Weights of a small mixture-of-experts language model, trained from scratch on English Wikipedia.
Size: 8 layers, width 640, vocabulary 32768.
Experts: 24 experts in each of 8 layers, 512 squared ReLU neurons an expert, 3 picks a token, a softmax router.
Training: a variant of Muon for the experts, 14950 steps.
Below are experts of layer 4 (counted from 0) of a mixture-of-experts language model. Rows are named router (the router's row for the expert), up (a neuron's input weights, with its number), down (a neuron's output weights, with its number) and show model dimensions 512-639. Each number is 128 + 32 x the weight over its row's rms, rounded and kept within 0 to 255. Numbers have three digits each.
After each expert's rows: "comes before" lists some tokens at least twice as common just after its tokens as in all text; "mostly gets" lists some tokens that are sent to it at least half of the time. This comes from a sample of Wikipedia text that the model never trained on. Tokens count by the router's weight.

# expert 0
router:180150129070133127177134127100139129184100104140103118139101177136151116119072125139106116088140068166103114106103204113102121079086107041140155150113155095139152126103119137217087159122101159101132093161105164070115042110163148116116100152106160106153127079160127092118123135106115107127119151214061138055067110115084107177168066113092146136153125147128052070112106152130023121129084
up0:119122139128093066155112093174140110084114100163103097065180109120109128108123127113077137101112133147115187162147088159144051173126138136094172187175207153080128125127143102086090116126083135096141073135110110100114101129100108125163084123156135166153132100083077115172132121113194108118145112105133117186156101119184088129127084088211156138151126111140121140149143148066134152076133
down0:178104157160192181090122163132115130188072114191145132091142097143046153095128162127101188134127075143135130064203148153070094149128135189098126160172097127183121195129114153126111132132121158148230118131116131169136149162128168136169123165067142086091109194138172157096112148072191118134116171165136177132134182130131162173104152204114061145155075092139141139097166142072129140134054
up1:125157120171138111199084125150109148166160117073148187133161167168165109138071107119075096152155189113107102185186148156132098138175145064141152077145161159109124118066114173120099111134064102133126141195171135111113110120140088126141135099147105085121087137129097114174108137164153143116151092121116211154154148094115129164138138033108094149137117172084116176130108073146108129108183
down1:120156109080092168121099116172113076123148171080120100132112137183147113133112139094142121125118094082145157121027193112082170164152157156109112105084129131113073105145196126144118081114136130083200158136142159085199093136049197126112132174163105082138077082126186082151152158161172174138087114123092131098140083154138164181165143099140119097194161130106095106143106108101109129121113
comes before: " ", " Swing", " list", " +", " —", " Total"
mostly gets: " September", " January", " March", " December", " June", " July"

# expert 6
router:111140185072110182126171134105158154104088134194135114140103131119175171119144169164167114085109141109079125101126127133092118062111117142123185136103177138108130164148093108148097074154135129109113103135119163062162084211126133093171136051094151152110113083185061114168122214144093143167062114168116136109131179169083063129116119144145103099144115073097104123149089098145179165155168
up0:099039199152116166108138137154153171094113139091136181116109175082178132163161149121102162107141163084088149074162125143103106176088179117111106145134171120170085196133148107105109034120127103077124121125090106139086149135164158090202144105108158132059121138167084152158143147143138120122125167166145134168125148181124118093135190072096117158170124177146095108177130108138150204163136
down0:128136140160153098130135121067111145131181104200095130049148169116144055148159127098148134189075112146146177134128066077175055177129125146106173114138073144097166152130116212121127168179138140150130117146065152189166094105167082084133138086127146127102108046134116126100156152194122152147093163182096161171097151111119220129099132194148126109097113115086128107101179134164172087181214
up1:114060083096069154174140152142136142131119181085104119146117158185132134172117106160161130151209084096179046170102178131082146165080127145124168114134157124126120131122127146131082090104080145088156147139185103114119188167113123149186111132110173127133114113102104111098092124106115169198156105093129161167137127152117168146138128078213161097103088132118155189082149089075126159093087
down1:186134103147133187124150173101128105162108151115133181095080104165110129112145122100123069184116116120129129155099143127134110160120114122121138186096072094163110136137189069165147119127125076141127115219139144133093179112101156114137197094125100115159095082140100155123143124149147144129072150158130106121108161116106123144119112052150105181099128134131106090150090156154126130159146
comes before: " |", "–", ";", " |\n", " /", "11"
mostly gets: " Apps", " ±%", " LINEAR", " ●", " These", " Socorro"

# expert 9
router:149221181057134148174123155119131139122125152174060079107097166146130106159146125138115126122130115123112133119159195047101179142103087125177133116092163104107175202123132102186126132133169168157067087188087122086135087137094155100131070047066112099152144107134079108135104169108108152183077127131101175096078138124038106095139108144156146114130123066123120070136138109141117128160131
up0:110139103168174163146110126150135143103158118199149129095124151055118107107038127134060225127158087209153100150132153129111147160108112139106131144091112100097163128093161094151150168123135130143062129140161134110108107126123117137205126142113146137103132125057157144113140198107127146189090085084129120123136114114155170080132148166085194153132136165165193141178210181102140136047187
down0:158118119105107134138128157136136131164098153179132214113097134155090169087082143145128103179171086088182113093166177157160171108079119178088171141094117141129152083121172103133091157124175133130075137169143087114097162118086135142144115116119138100146146072116110190047122152138113181097149121173145107140136073115130143116122096115173122112116106082119116130142156141106118108138101
up1:108111149145136145139135128122088079135106080171127139079143183136085159160143120122190091096161135136146089135132097126187105130147000135138106156172107193150112110124177158080106125134120113148113130183083085112145103106137102214130166115186117146138121126140097147107159067134132143100104105148103082158200125102171165188169136083108087148099102140064101088141126123137146165073078
down1:105147158118124085110141176138175084101174173085145122083227135121137183142158087157085113122136119088092079103052107168111205130162086081144140106150152094132121168148172110127103114076082089202124099200137100143140131111132118120126156137154114080126111086143124126196158075118154135081139047077122110140184112115071172097083113170127158151115111148158083140121114070118113147082128
comes before: " |", " (", " is", " –", " =\n\n", " /"
mostly gets: ")", "}", "\",", ".\"", "\"", ".)"

# expert 1
router:150170150084099217147130149166159138166102083166155081099097197137120110112092110129130096083161102076129148109132186106123183058071091144138129144135157085092163189128125121154106123080150146146140128158089167063106052165131141126123022173091096088187141088146138112106093115141116125093164143163133177102126092165098112141092095132092180156142167095131179126132109100127114121116118
up0:120110164131137065099080109193160157141107065087121080107136114148147173102118132145136156132135107084178054101143148067127089146108143131118089169186144138162132107141137097126108180109076138113127171067146104096159163109201100137181074126119133104137082146097086112060112155130106126120159145178154137099146151055149158115164096117160116093099124135106198081194078134141166102186045
down0:098119092097112126137158121085192083117082138164176166096115107151135168120126128080138110125187122134124111118096166100115121123148138135103117117092127140140128147068118119082152162154146079141083125140124168122097105154051131141157130122158136106140184157162122126107149158127138082123140145157118114116110120133097133161161130235112132058126125118086107093150100173172078145174120
up1:166106176136109159166094173142203103165139183133051119126145138110196102121091124117113096138112122098055153165118110121128134212121125088160163118083152127098150101065171084123145172094096126111101148080148135174095081207135181218121144120099122145212139116159090120046090058153096104085143112141137152146143141167182133060209140199094110147114127146088135074107155174153155162102095
down1:134124112114119139110078062144106167125100095048088104132151138113110207072104124070161151105123153090143153132140132070148104134120099092114130113178137153120152184131077138115139146112155183112129147120071124124126120186083084135117111153121114082129136186157110113108139149104156063139088113169146141149119087178114170159117121139127121110123101119146157133178164126159130126122156
comes before: " the", " a", " his", " their", " her", " this"
mostly gets: " in", " for", "In", " \"", " at", " In"

# expert 4
router:160171171043153171140146142119148139189084098145087096109100149143155123109128142181114149109151097139077179088141194077112138079075113118150133176152137105087213182123109077217129116142137164082068095158115096062123086177137174124061023092121168107135113131156124104090147166134082151127150142118130099118075149153114098135093084135089171119161138083112130104113129152103162186141101
up0:086134086082099131155127129158120069147152151154128083134085153176119187149198100108189148155133087153144132157095164185110140114106100151075156181112129126190120151154170153157104190116123141111137149144158177132133109131092113137161117104138089094141110155129132153099070109103166161188133108107155073155105121125153133102174149071115121143138112152144104111156167097078154120075216
down0:068136085114156117157091151085125127072109070078109157110113121108098143098117195101086079054179163070117124158156135098098161120125152130154116130124133099115084154092166104129141137118102113127110159148158097123141143154150077016119187165150133097074127203139137103142065138074114126104181144152174140108092154067132145138109131055118163099093100134117088136135112130152166113159103
up1:127124122124142172201165146155135092104146127122122122121096152115120159134136168119053151154114179201158147121104097093067144179161122117152150104093044152101070104157141143073117114096180124106113125058144109129117117126091166071150085120106135142157153095110104157177117118124121111196116129145197115173160150146097100056072199107148142132106138115177093138129134102135131132105114
down1:168208117113085103131197129161113093145102171181106144133164136122086148082134094084088103110165092115123085113156105134152175158060143131134125121155118135122123141134110090173125156163167141129144102113189091113085089161132154134040127160114137120127139084177167131086118110185109086137151073143076190177110112084150178153093160129128167109111093143114132121135163144105137199167162
comes before: "-", "0", "6", "5", "3", "2"
mostly gets: "201", "200", "198", "199", "202", ")\n"

# expert 7
router:184205151094114120164089086127099128194127089149119113150110187161174125118125127161122142138140113111088220120119128061125155079093166153210128159148121087131155151150115114151110122104160138121089108111076099092135145180111143106044100130127134111198111123140098102072078230174116109152140142139145137155101082180086086150111101129141177110134139096092107091118093104133168109120079
up0:150120098115150147130117110177108107110134115150144162158133120132118132103071125127091138134092117132156123191106092149139140099075155098115108151120059124114099173133120128067098103083072073120162157119084114201155104167204156127104131120143053128106177100104116144159116119144104134168151085107116135201156130149130145144126172134137093200160114070112183129131088151121132172149130
down0:156116110112081131150133112090083153108168091139032131123158107169079135127188063069144086049137140126162106154166134122150131151120143133092162147145121103137081119172103147115120102122150083144140156137140176175074109147183091109126149139137151154091163137056161108166129144129097099146115144122173172074111146067116171153095156122117113202171135107123075121136053154154227148171114
up1:162149154161109165104134109144122109120090122098049178073143175159148132093057154084120078165132080132123097156136137116156112160096153142114066084100159184191153119151172146131123128092057102078087057153193132082109175088118090151095140122074128113157111097104122052120138114097122118098135126161107185151056098134126114109094126105114120114157156134127153121062177100067091146117125
down1:107125122067166137187084087186168201167126096125124124080087120143183130131142127112174174164097080129076132137108104136183118139120137172072198139084096086063125074151124122158127148145180169110157089107149101151090135111130084141155112109168163137106128150133121150153170107099116154153132093144122138100123156065072138107131167116119152135099219129075121145117171110095098094084147
comes before: "201", "200", "1", "202", "199", "2"
mostly gets: " ", " Phylum", " Animalia", " em", " #", " Mike"

# expert 5
router:137207169125087161154116143123146106108062100134120063094085151136184084161129192134126119130172101089114120140171210069099144079101094103128180128119145111094154184136088114172074128127139166137069122137097169078116120152158124113095043086124147099148111073169146106119077132142108155132153109152117182066127153135106147132117103116127182123145119086109094085046133162189040093126135
up0:114104050131067095134078173097123133127133014128183148138120108067186142201125106149105213081154177148154122107098124094093091127137145125064134147118135175159103123144146131151099175144179141168112116159161124124135136167103172117102101130121158104126160095143148088148116174070133101131128050091103178139123155121190125123121137084177131085095130136076160038080184103124088195102150
down0:143127147137115079153151074135122184210102106147122133105113145133168125139120132102144147083148126113120093133156090103124142116087131132127083073136121070183064157084164131174094089145134084116085157083152104107099104153124158152098146175074116141115143124148115107081180173117110166151106160084144116181144128105082129147123193119173142126125126155126162107155133121120191125140176
up1:144104125148056187147141172115141110138182148093133119122085137122122124073186094106101076157100149087146137138138139117152093111136106141151109088124157129107128160140156045142159215118138122159125127154081144148180150115115151183132106129157079138119105090136109123154107145168161192071142112137160122116149121056125107069099106075114105158142106088165158122113153187132167079144096
down1:139110160137102086050187105177143140116159196148152114086094183180083138164186108119122125108112075102186073133118111072121146129099093143146150118161115085082063161165109157073133107148121078139072142102091158131125171179142139086171150165105141200152140124125094157165168096097127086148117130187103148123126083056123098041104138094108097151099123194153153106107121106097137161211122
comes before: " by", " in", " of", " to", " for", " as"
mostly gets: "″E", " appeared", " known", " able", " classification", " appears"